Below are experts of layer 7 (counted from 0) of a mixture-of-experts language model. Rows are named router (the router's row for the expert), up (a neuron's input weights, with its number), down (a neuron's output weights, with its number) and show model dimensions 96-191. Each number is 50 + 10 x the weight over its row's rms, rounded and kept within 0 to 99.
After each expert's rows: a language model's description of what the expert responds to; "comes after" lists some tokens at least twice as common just before its tokens as in all text. This comes from a sample of Wikipedia text that the model never trained on. Tokens count by the router's weight.

# expert 16
router:54 61 47 49 32 40 36 43 54 54 61 45 48 46 62 49 42 53 46 48 54 60 68 36 62 57 45 35 65 47 40 46 46 54 48 56 33 27 53 61 56 63 49 45 63 51 63 73 63 62 44 45 35 32 59 31 58 38 72 52 47 55 63 65 55 69 57 51 51 46 61 47 47 56 56 57 72 50 38 48 31 26 48 53 63 59 53 66 49 48 48 41 23 56 29 57
up0:50 50 60 59 57 50 64 64 49 66 53 52 44 59 55 26 56 61 31 34 61 60 51 47 56 50 41 25 48 62 56 35 57 54 36 65 38 45 50 37 51 59 53 60 41 42 34 56 43 43 70 62 21 41 35 59 53 56 33 66 29 60 42 35 38 47 56 55 52 59 51 73 45 45 52 55 45 58 37 42 61 39 45 51 57 37 42 61 54 54 50 52 41 53 48 76
down0:51 40 36 34 65 54 53 59 55 27 53 71 37 73 40 43 53 51 59 55 54 53 50 52 64 50 54 64 56 54 48 48 58 50 46 30 49 50 48 49 43 53 48 54 45 39 48 46 65 65 43 47 49 46 40 42 47 51 45 33 47 64 39 68 46 53 51 48 59 67 55 68 78 53 60 58 40 35 65 53 53 43 34 52 59 68 34 64 57 38 37 49 30 48 33 43
It responds to: First letters or pieces of personal names in sports tables and prose (K-yle, Gi-ovanni, Pet-ra), common first names, and table pipes.
comes after: " |", "|", "-", ",", " by", ":"

# expert 26
router:28 52 37 64 45 54 31 47 58 67 57 58 46 50 24 42 46 35 59 75 37 46 64 59 44 43 50 59 57 63 45 45 58 35 52 44 29 60 59 65 31 48 39 51 54 47 47 52 44 54 56 46 46 57 41 52 43 44 47 57 48 64 58 36 65 56 35 47 58 38 42 34 49 52 52 74 43 30 49 42 52 41 41 45 45 58 25 49 63 45 36 42 52 44 72 62
up5:56 41 56 58 34 67 53 62 51 43 69 38 52 52 48 40 49 62 34 52 49 41 46 46 61 46 39 47 53 43 29 49 57 48 58 54 43 32 48 38 40 47 38 56 28 34 38 41 57 59 53 47 50 56 46 56 46 34 57 26 50 66 49 58 52 32 50 58 60 59 52 53 46 65 41 35 43 58 56 40 47 48 37 27 66 36 52 54 60 34 53 52 54 43 47 59
down5:49 50 65 59 60 46 52 39 34 54 36 52 57 62 52 53 36 55 78 37 55 42 52 50 41 42 54 53 58 48 49 36 62 51 57 39 57 47 64 61 40 45 51 57 41 44 44 46 52 34 52 49 47 46 54 44 47 54 46 66 59 57 44 38 40 45 62 32 40 43 37 45 59 50 59 61 57 48 55 55 57 51 71 33 40 47 46 53 33 61 71 59 70 74 53 29
It responds to: Words after is, was or a in defining sentences, such as known, more, politician, footballer, American, plus the 7 and 8 of ISBN 978.
comes after: " was", " is", " a", " as", " are", " were"

# expert 0
router:52 75 31 45 65 57 53 57 47 62 58 34 61 53 37 24 45 49 49 54 51 50 49 45 69 42 61 65 49 38 68 67 43 55 49 46 41 51 64 58 44 46 59 57 49 46 40 52 67 65 30 48 49 62 52 58 43 27 45 45 60 38 54 48 42 71 34 61 43 44 28 36 66 52 39 47 67 55 45 57 39 49 32 39 50 37 45 69 45 47 40 50 59 50 41 59
up0:58 54 42 63 52 51 52 58 69 56 73 56 49 47 46 38 54 43 36 50 54 70 74 50 42 59 52 56 46 60 52 47 43 47 50 32 43 48 54 44 56 61 58 47 33 38 59 40 44 53 44 61 43 36 52 28 42 53 55 47 48 53 45 46 42 42 58 49 62 67 56 52 51 53 52 44 63 39 44 47 43 41 40 38 40 45 42 38 37 52 50 56 31 53 39 58
down0:41 55 56 51 47 40 56 54 53 61 69 63 61 35 66 44 40 55 50 53 71 36 63 39 48 25 38 63 30 50 58 39 50 46 75 42 57 61 32 48 47 65 31 53 56 51 42 49 50 46 67 50 53 36 61 47 62 49 56 66 47 56 40 56 48 39 48 43 50 34 47 46 56 44 40 48 63 73 44 38 60 44 55 52 46 59 58 47 40 44 43 53 59 56 66 53
It responds to: Inner pieces of foreign or compound names (Acad-é-mica, Gon-ç-alo, Mid-ship-men) and nouns like end, part, role, history followed by of.
comes after: " |", " in", " the", ";", " of", " his"

# expert 31
router:41 42 36 64 41 46 51 59 58 51 35 61 45 49 32 59 46 42 52 62 41 35 54 67 43 44 56 52 55 38 60 61 54 35 43 47 48 48 51 48 42 44 51 52 43 36 38 58 50 57 58 56 52 52 48 43 45 79 66 79 46 46 43 39 52 49 31 45 37 37 69 48 48 46 32 55 32 47 42 40 44 50 45 56 55 62 51 57 57 58 49 41 42 35 56 47
up0:53 65 42 45 55 56 51 46 40 71 51 51 57 37 40 38 62 39 47 57 37 43 50 50 44 51 43 46 51 47 26 36 47 48 46 46 43 52 47 51 31 56 54 50 60 59 32 52 51 42 70 62 46 48 46 62 50 47 45 49 37 41 44 49 65 39 36 58 27 42 41 49 46 58 42 54 49 74 54 61 52 29 51 56 36 56 55 46 50 58 60 42 44 31 58 40
down0:44 64 48 47 57 47 37 47 47 41 44 39 59 54 54 62 56 38 55 45 50 37 27 51 62 50 51 42 46 42 49 33 35 49 55 55 21 55 63 36 72 45 32 62 41 59 40 38 47 71 39 58 40 39 64 31 61 53 71 55 43 54 50 35 66 45 48 73 45 61 52 46 56 54 50 62 39 44 46 60 45 71 35 66 65 64 45 55 41 46 50 49 38 54 57 54
It responds to: Determiners and quantifiers opening a noun phrase, mostly the, a, The, plus one, each, this, two, such, film.
comes after: " the", " of", ",", " The", ".", " as"

# expert 44
router:44 42 75 54 50 76 46 62 50 34 47 53 58 54 64 58 60 69 54 45 55 53 57 42 29 61 52 34 42 53 55 33 52 42 51 46 46 31 53 58 58 51 39 43 54 32 48 54 40 43 48 46 42 45 47 55 64 54 48 41 45 45 56 62 51 56 49 64 48 70 56 57 49 35 57 33 50 48 47 63 64 47 37 49 52 37 69 26 64 74 48 48 49 55 43 46
up5:42 57 36 47 51 52 57 48 56 40 44 59 62 52 45 57 46 48 61 48 40 56 58 63 60 59 62 56 45 52 54 49 49 63 47 54 34 34 51 49 44 59 59 53 60 59 53 64 55 58 30 38 49 48 66 44 32 44 45 57 38 58 39 53 55 47 40 42 32 65 55 38 55 30 26 62 52 61 50 39 46 44 50 46 56 41 58 33 37 49 62 31 36 50 47 59
down5:51 70 40 45 58 49 63 70 53 36 45 53 42 37 47 57 49 39 47 51 61 36 59 34 45 40 45 65 42 45 58 41 55 48 41 45 45 48 58 49 47 61 46 45 33 35 40 51 42 49 42 35 57 35 72 51 56 63 49 48 51 65 32 59 51 48 67 34 35 59 60 62 55 56 70 57 41 41 43 57 47 48 50 47 41 69 50 45 67 32 56 49 55 42 53 36
It responds to: Pipes, dashes and headings markup in election results and data tables or bullet lists, such as Seats before | and ===.
comes after: "\n", ")", " Notes", " votes", " Votes", " Name"

# expert 13
router:46 56 67 36 49 49 47 58 59 35 46 46 51 53 61 47 36 45 55 41 48 54 40 27 57 36 52 38 47 52 52 47 56 15 82 35 70 58 68 40 56 46 57 52 60 65 42 59 38 34 58 48 52 40 51 32 63 49 51 71 50 51 44 59 35 47 61 48 32 45 61 54 45 53 61 53 35 39 39 67 55 50 60 54 62 41 63 51 53 55 63 61 55 49 49 28
up5:52 40 64 34 44 49 36 42 61 53 34 62 52 52 55 32 46 52 44 39 57 59 44 56 54 48 37 65 42 52 59 59 53 31 49 54 44 44 38 43 40 55 46 34 57 28 50 59 52 37 43 80 50 46 53 58 51 52 71 73 54 64 41 54 46 55 37 70 48 25 65 71 39 58 43 47 62 53 46 36 47 38 39 46 51 42 51 53 40 46 50 50 49 46 59 38
down5:46 43 61 52 34 42 49 51 47 42 53 41 39 50 52 51 53 42 75 47 54 47 59 57 46 52 44 62 46 52 33 44 48 57 38 60 58 38 54 49 55 42 59 49 43 61 56 53 51 40 34 49 50 49 65 56 66 55 54 51 50 42 57 53 69 41 41 61 37 37 65 42 65 37 42 29 68 26 72 60 40 71 43 56 60 55 49 30 43 51 48 55 59 50 52 36
It responds to: Syllables in romanized Chinese, Korean and Persian names, often after hyphens, like Yu-h-siou, Chay-ye, plus Cyrillic and accented bytes.
comes after: " (", " ", " K", "i", "u", "',"

# expert 6
router:54 26 52 67 47 46 55 66 53 45 47 62 54 42 45 50 40 49 46 63 49 49 52 60 59 56 48 62 48 54 48 62 56 55 46 56 42 55 51 54 39 38 65 65 56 36 52 68 60 61 62 55 45 39 47 43 52 69 56 67 58 49 52 48 36 37 47 62 40 55 49 53 51 63 36 45 34 66 50 53 47 34 55 67 45 46 39 58 55 63 54 42 38 42 56 47
up5:51 45 44 64 46 39 34 59 36 59 47 60 52 37 39 59 38 57 54 37 19 63 52 67 56 49 45 51 44 54 55 61 62 41 53 51 54 51 36 55 63 37 40 42 63 64 55 60 59 58 29 66 52 45 52 53 38 53 52 29 36 43 36 47 57 66 48 56 36 32 52 56 49 40 45 40 53 43 50 36 53 43 54 51 56 56 49 53 48 43 70 71 39 61 43 54
down5:46 52 61 62 55 29 44 47 43 54 67 63 49 39 56 45 45 60 63 52 35 63 44 54 39 57 51 48 50 55 44 60 58 40 80 56 68 47 46 53 59 50 46 49 53 61 43 51 48 48 54 40 47 61 45 45 47 42 40 39 48 39 36 35 44 67 47 44 60 62 53 56 42 59 48 38 62 53 39 67 65 65 53 67 62 64 46 63 41 45 49 48 55 41 42 59
It responds to: Determiners and possessives such as the, his, their, its, and the possessive s after an apostrophe, as in Earth's or Raskin's.
comes after: "'", " of", " in", " the", " to", " for"

# expert 11
router:55 55 50 55 55 59 46 47 34 45 62 59 42 33 50 60 45 30 41 45 42 49 54 42 53 43 55 68 56 65 45 52 38 44 61 35 65 66 63 46 49 46 55 66 43 69 52 53 65 32 46 53 50 43 50 38 75 47 38 53 62 56 34 57 34 63 70 69 59 46 51 41 52 68 36 46 58 43 57 53 31 41 51 57 53 46 60 41 55 49 59 51 57 69 60 58
up0:55 28 47 65 54 38 53 47 40 42 72 26 42 52 44 50 45 49 50 37 64 63 49 44 43 40 43 33 66 55 49 54 54 45 66 39 51 64 51 41 49 32 50 45 62 55 51 53 52 33 44 57 53 45 56 42 56 56 46 50 44 54 66 35 68 46 65 40 53 61 53 57 46 38 42 74 33 66 42 51 57 34 51 45 77 55 52 54 55 36 46 53 51 63 42 38
down0:47 38 47 46 48 49 55 73 50 41 38 61 54 53 38 65 59 46 45 60 65 49 59 52 57 55 57 48 45 43 69 54 47 50 62 54 45 39 62 49 58 53 34 45 44 47 43 40 68 53 48 53 52 53 39 43 56 50 47 42 55 34 47 53 28 39 54 51 43 65 52 53 53 43 50 43 43 58 46 28 60 77 56 44 56 53 27 26 57 53 54 46 58 57 48 64
It responds to: Inner syllables and first capitals of proper names, mostly places and surnames, such as Hillsboro, Wolverhampton, Little Rock, Brighton.
comes after: " |", " S", " in", " Z", " Sh", " West"

# expert 32
router:38 38 37 55 60 44 48 47 52 55 45 47 40 49 43 46 37 54 59 71 55 49 53 52 52 49 47 42 42 70 55 37 57 50 34 49 56 68 53 45 31 48 54 64 49 53 31 57 46 47 54 52 53 53 34 54 54 48 48 86 58 49 54 43 44 38 35 48 48 42 39 40 59 56 53 50 46 35 55 72 50 57 43 61 39 34 45 70 58 56 28 38 57 55 60 39
up5:63 59 56 55 53 49 62 63 51 45 56 37 59 48 54 49 64 56 47 51 46 49 57 39 46 46 52 41 42 36 55 49 58 46 34 67 42 43 52 64 49 47 50 43 44 56 57 54 61 44 42 54 38 45 56 41 50 47 25 32 42 56 51 48 60 66 34 45 43 56 60 66 40 42 59 58 53 54 67 52 55 47 45 51 55 32 63 57 56 54 51 48 48 34 53 40
down5:51 43 52 62 45 53 55 48 53 61 51 47 54 56 50 52 49 33 58 62 59 41 47 37 48 41 48 73 52 48 64 29 41 71 55 50 56 52 31 57 45 27 41 57 54 41 45 58 46 66 60 47 51 48 46 41 43 38 63 37 42 62 48 51 54 58 56 57 55 57 45 55 41 44 48 39 58 55 52 43 52 56 48 57 62 52 58 45 45 40 33 50 52 36 54 71
It responds to: Verb endings and content words in sports and biography prose, such as sack-ed, played, round, Championship, and compass words like North, South.
comes after: " was", ",", " in", " to", " and", " were"

# expert 1
router:49 42 31 42 39 47 45 58 45 50 43 60 66 63 41 36 55 34 50 76 32 47 49 66 59 47 40 56 41 53 40 70 51 40 52 58 38 44 55 58 59 54 73 58 59 38 40 40 42 59 46 77 45 59 58 61 42 74 48 44 55 49 68 55 38 50 41 58 57 28 43 41 51 34 41 41 48 65 49 49 47 55 61 30 43 38 48 66 42 37 41 30 44 56 65 61
up0:54 53 45 68 45 69 63 52 50 67 46 50 41 57 55 36 40 54 69 58 42 54 80 52 58 66 60 52 58 50 53 43 50 43 63 65 47 53 36 46 52 41 56 41 48 38 50 52 42 50 42 62 47 59 54 46 54 42 40 57 47 43 45 43 60 49 34 17 49 44 48 58 56 70 58 60 41 52 51 31 71 48 51 49 61 39 44 36 51 60 49 55 56 52 79 44
down0:39 59 42 69 40 48 51 46 55 36 57 57 62 49 53 52 59 42 62 46 51 53 38 54 38 56 64 49 35 60 49 52 54 49 63 55 37 33 59 50 57 53 53 57 53 52 34 40 46 70 29 46 40 57 61 50 55 49 52 48 63 48 54 53 65 23 61 52 41 42 43 63 67 68 42 56 42 64 51 38 48 34 39 45 66 46 48 54 48 39 48 63 58 50 59 53
It responds to: Adjectives after articles and suffixes ending words, as in the best, a major junction, abs-urd, Fin-est, per-fect.
comes after: " the", " a", " The", " an", "The", " most"